From a checkpoint of a small mixture-of-experts model trained on Wikipedia.
Training: a variant of Muon for the experts, 298M tokens.
Below are experts of layer 5 (counted from 0) of a mixture-of-experts language model. Rows are named router (the router's row for the expert) and show model dimensions 0-223. Each number is 128 + 24 x the weight over its row's rms, rounded and kept within 0 to 255. Numbers have three digits each.
After each expert's rows: "gets" lists some tokens that make up at least twice as much of what it gets as of all text. This comes from a sample of Wikipedia text that the model never trained on. Tokens count by the router's weight.

# expert 6
router:100133133127110102171131109176133157163092102157118118128122179103117153124121148123128144169145147108148129114113099137064119119138119116135168109175110139137154123129142136103105119135153096117126096103133132162136096131128140131150127131068126126129142192154136113108171133099105124085141163138122122148086148139134113145108107112115128154128121090134102126119145133114137143152070091065104159162099128130098091127107140150131100109144178094160159108101136150146141117132122128101123166130159104141127125120103108129120183094110106105152148097097153074116098112116128153127106135143115147126131089153181117126123104128128112143127192147133115076185135107109091104135154
gets: " the", " of", "|", " |", "-", " The"

# expert 24
router:126131133119102142127126097133120147144101127104087100090149156107105153161120142139148144165103175125107134145093137151150123121103130110115164156128125149158167120114148113155123126084108125129117105112127134069144100162088162087132110096123120070138138142116127126080147144095135101148150127134145153130096154137142139094085153097080118139126098094080118120155153101137176132141095143105126125127085135137075157112107164094118080107132128125155151114131183136117160116143142136120100178127124120146136085120162102150164148114082135109163121148124130119133126137134134136070140108121121128128106114112173086099100119111153097146158174118148096142187126123142112107149156
gets: " the", " a", " The", " which", " and", " an"

# expert 75
router:141108128084119140138149101132127144171163123101131163132166120089079146126131125142152128173131142129142150106101137130147090112124145150116120101109154127104139187130138116134094143080120120172133115157131150088118098134107135100143129108152115139147143148083128086122124120149121131112168182124119148115105079159131121129135113070137134147101129112156107062114203115132133153170115122099159110163114144141092161163149156123110101120081141118124111160156126108161113101173113167118110126160123109126153120096142131184144133115094116101161150145126140116117106126160081128122142132120102113140147109117151150151110101168134107149143143151074079171148131122136109128144121
gets: " and", " to", " by", "ly", " as", " was"

# expert 9
router:135131153059150120111124136156078129151120117091085137101136115100100161130178147166175124144138183098154150101076106154071110132121147114150162127119059133159161114111126122113138139122134107115108134129114112107080142150091110096145090094110158103153137169153102112110117163151132136162126120167163187143071120124110109130101132119123127130129152129080089118151141144129128102145107115113095119142119138164124114128129151135139106107160135121133131131155143096131151133151105107132075130137141128123121137110139122148126142149108137142128130124127138094111126105152121165122105124133153134143146113129153165118115104178139127120149198160098098127191158110132086108150141
gets: " the", " a", " as", " an", " his", " ="

# expert 21
router:098130104106115122090133172160094147124111148115151151080105141106110117146134193112167134200144112074131127080102126146127104113123128128158101116120120121147114130122134111159147142140129111119122107084135114097103104157140147098136090109130128073122160152147108113087094179110123090095113141107095146158123112147137109165111058123117105111143132117115130139094134120160111130124108125108131134141116119129125189134157144119106100109123133131128135136113166147093128084115111101146103145160123125135134128118114084166135123159102144138150119095084155086078093155146101132164122137101106141135138142136142152104083125141139123142147192108128111137166151130102120068120125
gets: ".", " |", " is", " was", "==", ":"

# expert 73
router:134157116100120123153115095125113102116114098154086118117145155094125154163122141155133088129113168132105110113113135132111103097120144172162125101150122126147130166115157143152099140130124111133124115109155119148092111114114168137164113108139136085143153155144106137140130121101112127124145143145118143142124126111167116157124130124128113119147163095138114126110155126143069144155109152100110165135115144136091140144146170127143114142137146092106142080147166101152119106177123128145112156126100122154130141122136105165109158093086115135147146115110176073146116095173103155098146120143164147146106098171184106091194123151142099153147134122142084138182150099045140108126147
gets: " the", " The", "The", " it", " It", " this"

# expert 58
router:110106160082099128138125118135130132129115099131099173132096090103116148159139156099127139109146135147063168117111103130129094152109126136165117144108121126171158126137179119107132138157158095106156120120090131107113146144102146135111133133106132124168115124158122160102133182104151117103136131165134114159100113113143127135133070087108178131164167120115147131136131125107157127086166156115107126149076106136094136143157124112137072129141141110173201118092138141156106163127098138113136121174111138145107118103148138173127115104111117109138159104154170137087101155116111142145152099155088118151109134118128097121126134136113108142130125147109100125173183099123100083126131
gets: " ", "1", "2", "-", "'", "ar"

# expert 82
router:139097148110132141140183153137112086146112101126079162095114096077118138130155134130129142125160152107079170085087129138144087158098158135155140160087117169125160170135156107087095176130145118124131150129133173100099154122108114096151118137129138118152144136149174143112127106112134102106110155136170114134091114153146145154129111120157145115150117140103115085168145137144142161139121138128150140118109181176095130161128144131171112147116168094153130107145169139118110125186116128135087165159120123127134146125136111130144155142120142121138139113079130104110131158093139137154167107123117098147112148146121112108148150182150120142158098157106123116150164116114108091104140
gets: " ", " P", " E", " re", " A", " T"

# expert 4
router:130118155063099168090134109114139109151092135105131148146125164142086140146158128104158122142127118102119134141127177142133122112094146111138116133151088152115155143132144119112133136090164113097112109083115106108103109108112189130145111095142117140150131141128136091129125113093143115136186141147122126103162129120150090121121137056141117186121078161124103134113155132173152162134089103119158132065116126115104132136138148138107074122133136114104131093136156119101147148156125151153131140200128110141143140116105171186115160119105118131123156133140136120108102158154121143117165130118104130134114146115150178069136154122105127127143144101114120171159135140111087106121131
gets: ",", " and", " (", ")", ";", "),"

# expert 57
router:080091145110113118118140124108117104127122089096131141091127147073132091117135132131127129158109122142115133129111151171131112088128136120119123161098086178131170115144153131146133167142170132098157156050092167122106136146071142142108107058143107116150149193144122107147136126153140110142149133148135136115107124088129097121135097097142141156171189092129155116117132104122128117135135086135111152130106133177087165092136137116118102172148128113164126083144132143128135123124100106136075109149120124121168141112107112139128159131105153102128120155145129124120104119139118138104123124105097081187117126131141107114111148163160132120118159116135099110126153116124111120178138
gets: "a", "i", "ia", "o", "e", "y"

# expert 27
router:108109139096110099112169107116126156155175127144095152120136155128107171131145120164147111131095135111114154125076128159122086144109154171144159107152128120147162171130168072104107167121112113081124116126137168139134119148132127116156119138099147149152152102138119148181128112113115082127119142115120160136129136104120122151126105118142149116151166130128078147115155134167092153139112122088102138081098173161106154136138172134149128126139175084141134081139137138140140122106074104088106118117129138142121140115111132181119124118129153147133154134113110124120115091161116104151125108151141142158116092143139129093146111167158126142155180151139123128161162125064076135112112
gets: "–", " his", " he", " their", " her", " He"

# expert 26
router:123141156103112076160115135159105122112118113118119125162099104059099152168143164166152136149140165125116120149127140147153112084146146116130108122122132126132189127092157123161131144146172108114105155110111127141141138153072129120103097105086142140151125115133129117129119164134092124120145116125109120138094136089123130113142120121125152173142163131106119139115158127101119139133107133104134144142085107151091153122172142128118027142145106093151120097125125103154142126183135154127143149148123107128130124123102119146152139133072116132130121115120101127117099178123113132156127125143146125154090106125142121100135129151120134123148114132117101157214202138119103078149151
gets: "1", "2", "9", "0", "3", "8"

# expert 29
router:119135162074133144170129078134129132141128130111089150137100088105117146123148134144127123113183137091111174093111093125117119161095120143172112105115102137171173159117134126083116140153154120117143102132081130097127097146075128141173108148116137121126133119128132130121123160144087110086135110148116125133097126131160109154139079095131159134140176151105121127133119102150129158140146141111137142159079140130133160144117133110144096151148171108124176122113132175137127121125122099118129174191096125131136156128141175159113118114136103097124122100131127144101123139140125118135166129159122121154119146136128081091102161176154091115136132146095130117182183085106114090133133
gets: " ", "\n", " \"", " pre", " “", " Died"

# expert 28
router:128111165082108108144125147119126117117139082102097132092133083095102156147123179127119092137183110138091158111120100138119105141080129158170124122097122126161183178099160115099141146097108091084127117128057123096130128141100130097107102127120137163174138174115116139145111127118083116094146120117121095106091137124124123164082126086130153126147149127119151115099162157120114158171118121118148156137146116131096140123146148070116083106137157117168186097115123186165122117132091122123115171150116114146123130125111134135158120132117145140166155120123142131131110154159140111119146144140114140133127115155168120129146132144126104157117123126112104159151159092123099112120128
gets: " ", "9", "ri", "u", "ci", "li"

# expert 70
router:099147132108119154136114123126117114143120138129133125105129140104112125134111137142095155175159189080104141092118168151151096067143146116097131152103127125135112144110159118109128185125157112130143131125104147086125100155102171145122143078102115097131142150135147129105124124124157074146123137128171144137118112097119104125135084082118112094181163104075102128143114096119178152114147117097127166139089122157091141118146126113131094134126141135136167095120150132081106157149102131112128136154128085105131137102130160176142156123121122088134124099136127096102123108110123113157162135121117139212102094119137103115118106132114082153152163109092136119136143143105091124118113
gets: "1", "2", "a", "'", "us", "ka"

# expert 2
router:130106178100091127158130145164136114127089120123102127155157110131069137122111145154195158148130147128152155138098153114096088119090124115094149138139147154141159137113130122150123166111119118140119093105108099090145091167107111068130113126082162107137136167102136126144157135180115109127152111161136178128134145150106103097117127111140119153179105131090113124123150151155119150136118136095117131112111143119101125128131122119098062130171141077144129141129136104162143154124101125111109176148151115125183130094097130135170184117088109130159109135144154121093111118136117166100107159143125122152100100132150132105129128183134146125145161123106094111138123127140114114154134
gets: " and", " that", " a", " the", "ly", " which"

# expert 71
router:137157141066136135147184146146141127116143110108098147101110113114117144180124123102139122169141149088092181106100138110144089114098132133150135148093159141107141153070150136116107169096086068118098139110165146120167134116104152124136084106095149099167121107125135131129123116110151095124111141091116150137124156125155124121137092095124139133161125102121099140157151142139116115137103109116111143128076129142133151143147163122093099140139149118144147105135134161165127102120121129158083142141099122152105142114102118167148114133071126134161128102085150120122115135161139109171156105108141138134145088103150120109118136122119101118162131104115153150164176158157060087128133
gets: "1", "2", "°", "5", "h", "6"

# expert 25
router:092122133088113126141165140140135116112126106101093139140072100104110112150158144147132103152163125148100127127113123128140086126085156119117125134091118107178156139091134114113149167107120129077117101111138147111139124133110139142139113143132135147166191153146106128151106127119143115120129128122126133135108148126180125157107126094118121170123143148138126072101180177156101121135129109086107134137099101162123168124141141132163063135101167099128137116118165120164129130133120119118130123137093130154175156111135126175141136157106167132141123120140120116107108145163096157134129133118124159126078122169133123081130151147158093143121169147120120139193166099135106046138137
gets: " ", "9", "0", "==", "–", "8"

# expert 55
router:115119146116128110156161099178140121166143119115099134124112153113133131130113139121142126120167162143144134130102152143149115064127128085117155116159122163144137175127152124130139142145134123144105099115131108123149055159123145093124129149095142095165142133131129082125105177120116127096181133135134120114105134149139091145148117063120155123142108107140118093131127115114166110097131123142146143173102175170119130164120161153148093104138115113162163121102165146146157124179110153128119126145127136165166105106089077132156132094111129124140146160065101124115125162138128139184136094123107107134105124129113091090124125117148133147123131174141077094162157133140097101154136
gets: " of", " in", " to", " by", " for", " with"

# expert 84
router:087144131068100117141130102134145129124130089125131152082086166128105141156134147130115155125154147074149135141119118110137142133134127115126136153120132129114138110131148096120106139114179135053124128117159125124109107162095132129160129119097178110129168188125114130095149168087121127088186099092117139135114154140142076145117119127128113113146141085120124133148139140145118137167094141096153142098086120143119138108137145129126115106146135091135151124149142180146121117154125141113115138204086117151172145113127168141131144110094150127136138133073128077119119140124094113117088119113081127140111114108132099134080162101169094139131126121102147091129147107107099095110126
gets: "\n", ".", "|", "-", "==", "==="

# expert 20
router:115136093069130124129152104092116089150129128115123147106099135091096153130128119143115122215075149126123148114150093174120082135118142139140126111138120164144117141098113146099123164083142088132106158130142163146121106149091155127147130118140158100168130141132133120116121118152070135140145139115068137132112094097141151151146110109147155134146171120122123122146170112160087132121093114103133138139120112146053162143126157154114107142136128112145149121157164133152147085116126125090138150159133130147098111071101135158128132149097103118161174144118134126134094119120104092108187163153118130125146101169141110131133128141145118172109132110130113156157141104127107092128148
gets: "1", "t", "k", "n", "a", "er"

# expert 81
router:121113150106118110146139114157095120166112105115097134128111147091073148131132144167167163150121155107140125154114127147093094098155125105160152112128106154152164127130121145126082114145116067095134103106146099136118128168115093094152080082111157116141164126144144146152150134124122109125165126147116165151105158134135124124114140122152092125171123093078108115148166127132116154159126138105098146158102173111102116128137146160120105115156113099143125112130129099136147128120131104095076178114144113109131148140178134123127159122105096144146124136105146109097110089137108130114102112150142123174100090168164138120106111182104121124144189129139106111183132131092089101116150
gets: " the", " a", " The", " his", "The", " an"

# expert 78
router:076118132112151099113159128129107133150151072146073173103139100073118126117122119097113120120113128142101111128095153127141103107149175122129080171118099166095152122129171114110105144118170120119123163105142117098088121126142141136144110095079102120140152166162125105101163143108101114145126107127139136169144074113112125130120132123119147153159126132126126111148151142102132142160107112128150137117075128187103142128154148166167101141132166069122124115130129138118121133152103130153105144178127130137141150103149082162126158118114129146143134128142158101118095099116121121100167131145125117162095123133144129142128116176133144132149151098042110110165148115085131114146113
gets: "'", "-", "′", " —", " with", "en"

# expert 30
router:066096140086121136142149099147113131130112135111141117086118113124097132121162142162136115183125147107111175131106095151152093097136165148139151153097122145147126144107127139140096179108132127101127126128131096102107112147089147145152142096144120097155159124162108120109136128110116118112123162164086166166142086157152113138145097088127095106115169117115117161158161107127099140147132129131110153118114127171100175125169141131128086142138135123134145098107144132148132103147124107119103153151136148159121114115098110152121155130066129130133188109098155093127145141151138160137120160118073146147122121148154143077110115156181122159112148082133104104168148103104106084118119
gets: ".", "\n", "e", "a", "i", " States"

# expert 19
router:085116140120117118127123130123128132157129109099141156098116140124138142130133144138147133163166121118146159078116129129075105141066132138124117125151148156128172138118136105162142132107174120168126086081145098140137125114147164157121114121132143130151181141146156123106089109135134109125136155126137100121151092113138077127092094142137142184160094162118119139140169134155131123108072099074150155106128172141099154113152144122118091112147163118166114135140161112150143133150133088142126138203144108159138134117125113153160148133085096080154143109098164143102108149113087113133134140111108139153099111128191143100165111121140124129139187106124116138156132117108135143146106
gets: " |", " and", "-", "|", ";", ":"

# expert 34
router:120150137114108110104145140131130125149149098126102141097150088138092132119117181123122122151131178085100124107109081153112102113152137132170113104133105116144134131108161131063111154118112061098139143100115133089142118110078156132118138111105137081128121154115157135103115168138119108140126127162092120109138129135169149129166072128124159144123140108136122120117133132121118103146091148118143147084087115153117132123111131136111081118135147110148118098129148097114127143141123131086116142143126104174136140111093112142182136123097127101161130132110147128081110095143081116108154126123152105119071124174157088081145098118149112140140133093129118152185143156110078073155119
gets: "1", "m", " an", "th", "an", "at"

# expert 51
router:125137108101121094124130142102090102111149080153104165103171113105080157137155136147113136124135128129125148153129127142144116112119150115125144097144122165121135127089133111117141163074092052130087111123083140139118096135134159129132133116160131114146114157149142118116120124108112109141124086136127124145099142117149120163106121102099126160147131108169102109112165145140097126126123128092142164117144118115088148115150176123130070137120166103102122096114126145135134117114104100146111139162132084120107149115116138110160119134065083127150151114110159099127147094172091088131134140164109167122105123085112082084166105139133108159142112127088115149169157092098083132162155
gets: ")", "\n", "==", "===", "),", "---|---|---|---|"

# expert 67
router:144128155134114130141112124144137157135125117132067122098118102118131133152138141110133100172136168116070137069113117117136126140070136110160164144139142166155141158114144110090129166142089092095084124120103140108137133122072127102177081153130159128152122149099110113111143169096111127106139120092123104152087129122131109122121086129117166149143140147089095130125171140114165117164081098100117135101098137181116134131137122106101092129141180115132172093106151170133136132130118130101125143179131099121118131115133169155147142131086124126139163080135140121127097169141129135114149110124132117136113140119118073101146137151114116136116126120109116131169160132131073096159145
gets: " ", "S", " S", "N", " \"", " W"

# expert 69
router:117119101088157130114154107087092162109115101142103139123149119137064144148139136151140126120166162115142142100115136133093121097105129120138132137148118159130161118099160106097114145123089105118108151119128116099124116110087181108153108152105107129129121108101162109128136126113073098121147100117114148157117104138138122154087079143105131138129114116106128119096140133148150206158133135119113141140136181168161158101140161125121121110087119120135164122126137149136102098116107121121077115143096118141129178122132096155135149093116127108142147097128118092117108108169130132155102145178098125142112093142145082088133141201113085119119160137106127144160149130124073078146136
gets: "\n", " (", "–", "==", "===", " \""

# expert 33
router:129149149120121095131138112156115137147102110133115143153062100082100141140109162150137125157158168144111118131142131124144104090113119161125099141119135137133185127053180129140118143131141096102103156101132137131122131140075122097117114099109116122163120116121136108143135177097115131145132127103103128137116146111108148125123101098110131153148157102085134103131161162102122124109105152114129151142088124159091188116141131064115074144192117114172143089117137111138123129158126141133150157190126106126114118119104140139169113151107103150150125131122122131109125132139127144167183137120127117127113090113155134094099129129107109106165111139124103130191169124111087082130130
gets: "1", "2", "0", "9", "3", "5"

# expert 16
router:122137135104101110133136142100134106132138111103100170148108140109102125145104114092134101152138185139093147114093103163125072111105151113122128121099127107149171156111126115078113184147149119105115121107122143119117098133084140112134135109086134133143157121096111070109094109140128128135131121126079113136102092149133103152099130111122111142135173106063128101091171104143110118111075138106118121133099095190117162104124165118111095128136121123129106126124125122124117138150101144088091159170124118153124119092146146106170143116137125089129114158131149098120080131128116128096177106103107140159115156154147122108108090110121091166130185120137120105146172122125082114123130
gets: " ", "2", "\n", "in", "3", "z"

# expert 56
router:154087199097133077165145119165122142141095107140093101113125086117084138143149140162126132155154150154136139127124142146092102104112137143127170082140120140163153131121153099103148171120097100130120119112104148097113126142116122137106144089107139058134162096101137095138122145168079123125132098136110160145104098096170142162120121127136114131145123131158153097118150148174156143135133128147116159123118144134092156122161127099111084140133147071119146105141152116145126160141136133115126153126149126107156110130134157160164150120076133104132140164113154104108107135141124123089104126117112144156083130112164099084160133142141114120156162117161123141180124106120082106159155
gets: "9", "0", "ic", " not", " other", " such"

# expert 61
router:075134128059120126104140141141095121163117091108083155125121145114119136152132111159154153160155134096118167130108156136150075091151111118125096130121134142089114140140119118149111142141175132125106097076126120110126088138136131084109135130140112107183169127142148117099133165129165107105134127110121102115139137106129117121105093062111144145147124127115115073173138112104115146131138133134138157107112152139112193131137152139149113100142146093171123101092127107118156159163134111127113126187122110147134100114171078145140152148091099111141148162092139141086137126117088156100138110113078110139104116098135130107123113170155114135134142090121116099144149136095104105122114
gets: " |", " to", ":", " in", ";", " on"

# expert 47
router:152114126086104122177140108180137154123115106133078137119094107129130156125111116099132125128156155112098112087091111103130090140067120123168148124161138135154157182114146119096110152124117116088092157103111120111151118144119131146163104159149170076159130133119132118143141123096116108112135127129122140160111128141138114156126084090145158131133144135094107115136172140127147162156115110116129147132078188155112145141120119086109114154126177102134157129110187141149121135121113127115104174148146098138132108114139154161151142132105121117143142083122158121111114159129116149123129122104146138164106132136139079096121140162148118146133143118139116141163158168120063060164149
gets: " ", " (", " \"", " de", " The", "In"

# expert 5
router:090124152100145145129172112127107110173133091106098144125106098093151149107117135093139134133128119131079170098100132121135106141123132143147115132078096158105139150129118123096125162152178128100169144077098162093131126150093103101157111114146158137136150147156137143130130104129122107130142148126162123147121157137128114149114105112148136175130200138107123120136144119116140139114134108128152141154100146191097170145133144125119095126146172114129150130146144147134148146143125107147102119201140111117170120115145154193150138123109100137148171125131141090113090148108127154093159143136123117177120108103119144120104143207148135124137119110094146131159166107123089084122125
gets: " ", "-", "'", " (", " de", " re"

# expert 53
router:104133142116099097189100153146122155153118135140110132129104106108095150159138125121141110178112157101100135146111154181118138073150115099139130131159133154138189131119154095159154166109149125103103119125121135142115113146097118148115124084129132122134152143143121130129131157102076140125142103110091112168106094146114117114141108080128134144128154102123138162113176099080108164147080100120161175141112144155111183113146148120118101181148108095154082105121135124128127137180135169141130134160126104115136111116126113154144152096091139134133131130138107117127095140141100110114111090148154149134112133147158099118148126157124164115167148121134091109196156147141102120173140
gets: "3", "5", "6", "4", "7", "8"

# expert 10
router:102137096152125115103157123114138104129153110139091137106134139124161129167123121140146153129130153100131124188105159157110132071130161094148112105135163140103151150130145100123131133150116113132098101140141109098121115125152128123125110112125154063128143098141136094087095164114112130065137097092139100137110143124118117110121094064125117113123145119102138097140143090101155140149114117150107180154119167182121127159116146165115094128139114139138156113113162087152154160151138147136111138169120103185129130144134098157118172135120131106150160161087095118129092112127100131168133082147125100142142139130145112102093178168156084124146169124116115151127160128101099107102145
gets: " in", "ed", " to", "ing", " on", " at"

# expert 45
router:068150119124106121163141127114117092140160159077092141135129153079109136111138142152153131144116117121063133136131139170097103065134114122128134182133095171151169130117148092161136174134153128131120115082123178137111117134108152120125116109101105150144141167135123095138138092124100110138130143139122136126123100133169108135121152121177112155153160126143152140120144119138104165111101148119155183137091128133108158110142168120136114140147137111140103108135144137134152110115116120133127149161135122133135152099106078148126184134078140098119112180131096142116098109115045095104125109149098169153135087168131137111106117141099117123137138145111126119126166153117131101159149
gets: "8", "6", "0", "7", "4", "9"

# expert 44
router:143113134071099103155148107120160172108104079137120170146123101113097126169131151129129124167145117144096087104110120139130121073110142133155163120085121161147118147115134113106122166138142089064132110114099127144170119151106145124128126102121156127140116112133140118139105120112099119119128118122132135157094089142115146146103079064102104113137145117115128141140169106123170163151139129117141181135107176134092185113160153124159100130105129093139155105101146139141139155153079101126155139137151105140148102121156137133133158077106162128185141128113142102099128114120130134115123123144129124129091119130182105124122113143135123155158138081140094123152141091106072125093123
gets: "3", "2", " a", " to", "7", " be"

# expert 59
router:117140113120132140111128105102115135137130120140115126122125171141128132147169157117150104182113151092125149150099138147104113081092156110142135125167086152132121179136148089085103146113168097139093142092145141117142125106102153109144109157129138093153121182125147107115131128102109117116120151104131138133110151139156078139150125134142124140128135126127115078134165162140133157152085090120125163118148119149116126139151189151132096165109164073099128099174117104099133109143109112132098092174157142090126164140148117134122176112068152111141146123126140110126101137120101138093125132137100111144144078169150131127114123169166160195133178132120122116140148119124125124095097
gets: " |", "|", ",", ")", "N", "S"

# expert 31
router:098116153095127094107144123087137149154138109129101114080117068106148176160122159099149108122098145125116162133113100125142121108116138151145165163148139173127149139104167099093142141124138129072116124135152125144121157133093138122150109125100161125147172147155108122154170135140144127133151114122157137148133115127128129155113118089143141144130177145118130158134194135122162106107078106111099151125096149157090130138154161134132088114129144096162140114136123144123097155165119097117102077189133116135137107135133134154152128130092118109156165093125150121124123142142082104099118153112112149150096112107117101113141143133138115157108151094101110125187163140114075076103107
gets: "-", "–", "\n", " re", "/", " —"

# expert 65
router:128120128103068106144096122124139122144114114125131150135132111098109135149140126106144108133102117109107170176108138122120124128144131118116083132131119152113174123112177110181114155120162088124125132104098142096138069115091155117151111102120152092117123136129146132110129141126161120102130095120125161115107131103144101125117145151112121101141154113119102097131134132113132149098112129076115119114125090116082161161146172135127089114110136076155160095168122169123131148134129156151101152129119092125147130165112130156183119162118078103100127134098173122129117113121080126139152132119123106152146111092108153118103169136128079174152159148135128145218169125097134091115102
gets: "1", "9", "2", "al", "or", " October"

# expert 18
router:107138164064117108131151138120144125121131121107167144119097077106107140125164150128156141139171129093116115134080135168130088142154129140111094139173091135122141140138129100127141165138181108128136090096152121104125107102049179112132136135138134135144133142133130150115154123140147109117144155147117138178136166095129116138173115112132161123119170106117139129094148115123150135093112079112138135103107123163073146195144154108108113147139139119180174112124138133172158117104149136104113090141148143143162129145139100142130131132082101102121141135137138110105091093141102133155119147150157097132094129171161152137098136159145123145116144135150092133146155097144104085133129
gets: "s", "ing", ")", "°", "t", "es"

# expert 22
router:090103115123122128093143148130096095180145120122100165114112118107157162114132126116142099158150149107137130159115135144122089093122140100146159147087093156082137139123142104148112149127190087106107123069103118104113112123106139089123090084136117123159158126139148093145122145073108118152143104110125124118105129089123109158140079115159123169112130111115157070116137134148132146128145127131122150116116144123091154123171131138145100122148140121123128108131128153113121129165110103170121070186119124126125169086109112154117119144114113131139139093121114081122092159120134178123167135152116110156123099165135148135150177151121121131179156085101128167162154142119105105150131
gets: " in", ",", " (", "\"", ")", " School"

# expert 74
router:098137112128129138122155131180120115170137090085120135082120159127125123117133167160126123147192121102153125089104127146075087128096174107101110109139116151125158160124134143116143137130158101155130110064093107134143070147140144121143111130115145131135153150158141093083124157103078116127117171134148095111102139115125041171136080109124110149144093140152139127140137140127121131122127127117116131116133125138095133162125163131148093095131187144158140120123152156110168107155084116153124158156141098124149135106119071120137139139089115126137145117078161128138124129130115121126141131106102100158128101155118121151164123113151113132147163135103137114164162111100101115156127
gets: " |", " of", " for", "|", " (", " in"

# expert 50
router:075130118111083102155089146107097146133139157108127146161110148096088163138173161159164104178117138093109166164112173155125116083124134120155115140097092141134141147137125094103144188111122107138101100099127156112125129151113136104161123161144130113112175160152098143092125116125123098154118131104142151132107130156161078142130099107139091131159140148109099139117158129094126131148149083125132145128108148132111141127165193118162108177122105089116132121137141101107139137157121128126087118159129154134158147145141140143113140110081097108127119119123131098126113136140095116105169143103130135156115119153153110110144091166171132161147192135141119120169165104116133128124112
gets: "8", "7", "6", "4", ".", "5"

# expert 68
router:118145115123148113115134126128110169108139071110106163107119086073118105158145110156181141133133121115128129161091158135115115130109125103159117125118141110186138111122114101081141157148133113108125160123102096144150091126091159120146126122091163108148132104133149133125098140104119114135150103134102144145120107144180131100112131096093146170138154155171074077140177149117121131113127150107143141105108095151108119124126153123136073163133152102166122141160164116111149125132125116119112130162123087159095134125131121137151159103128135119156137153138141071074124187116117157129136138112123122105124113125107129117164143163177138167152179124144118130158174113140116063126127
gets: "er", " ", "9", "or", "r", "0"

# expert 38
router:136152151110118140159137077145127162163146057147095118138141155084130149130102127097166129170120146122112170093096112139170094108103151136142164123141131178148155148101144135153096182115114132080139132103145146108131072135141177120138113134112170107148144154111128123141133096124147076145146128124122128125111122119153095111106123092136140134159169094107075126138184106122143156123138126090120129081116140170053130109143139098126098145127130111101097136129134132137137096119140126093109129113121145138134129132131113160175121118124110124141132161108107135128112117168112124123169101120123114135109152133175113093121100168143099136141157116101065155149143137117100095134142
gets: " a", " he", " the", " and", " it", " his"

# expert 35
router:093140125111126106120170150134124095161123070113142181089106161132120118145176091154143132138157123083140157133104150144116081112100126133122133111161151131119118148149129076162119156119140091131114104106160143112128089106135157127083148140146129136173146182127169148137096123132088104135102103141141123125106116125187089114127108135114154115107132117102160106118134131155127123148100094111103154088106122138125189156145192142152102100108160112129145126127161129121141105134137106122143127143124144155134134114146119161149173124115141111129135156120134100109128109138099141133137118109111147114081097186167137095160092183150128134131163101127095108166147142118121079106095
gets: " |", ":", ")", ";", ".", "°"

# expert 43
router:128124126088082094182137119153145128146137094134112157130090155133116135147147181111148094139121149115116143129123113127135110075147123116126130120160078159135122153112143117125164131129146125064086084098097106115136114130110181155116110156113116132140153128132098120139115165104086143101156093126080102117114126137152077139130134095154134155140119128146134128119128148133145135126089099120166125145101164142114119157127142153154092115157121117138170125117150175144170122163089137120155122153110122153131103088084087152155140102123137098141127116080120125112096135155105144165118116122135114127105129155131119092154101146164132167122133140169053114152168114152087093117106
gets: ".", " of", " in", ",", " for", " to"

# expert 83
router:090150110086131113086174080137121119139112118114114136116110143132076131138124123155133175126134131118097143145109147139151113072109163099123122130147114110130141135107116127144128142135123108150097086109124127111091109162160153076150109143115149097150139168184150092101134159104131106110160171109154098138113128110127098097160109078182122138164104149140108096149149131120134145122135120122168165134116154156135157165123143126125101122155130101128139124150179147107153151132104144152078091198136156159153118131137105142116149154123133143107128158088104084098109126119114128122113107115107116138151150117133125079093157123156104165135101083072101115141166140101131118120127
gets: ".", ",", " was", " with", " and", "ed"

# expert 66
router:117145097115140120135113097136141161129127067133126131143106138132111143150121140151120144146187144077152104096082097125111112133076127113128094090187099133140151127098140097122089140108130090113165099111104102133133093163120143133118085114140146084101141136122114099103120129135113107075141120127124140140068133110135091153138115132107095130164151111124126126112143125118126161154108104079147153131142181119127145127156153124094100129119174124155127107139154155134120106115118114110087151186114117145163158124160132136150167106102109093153117093066127140107107143130120135109095171142091134155136114116150115114163125129123078110141152121099116124130176119091101104178129
gets: "\n", "-", "|", ".", " |", "=="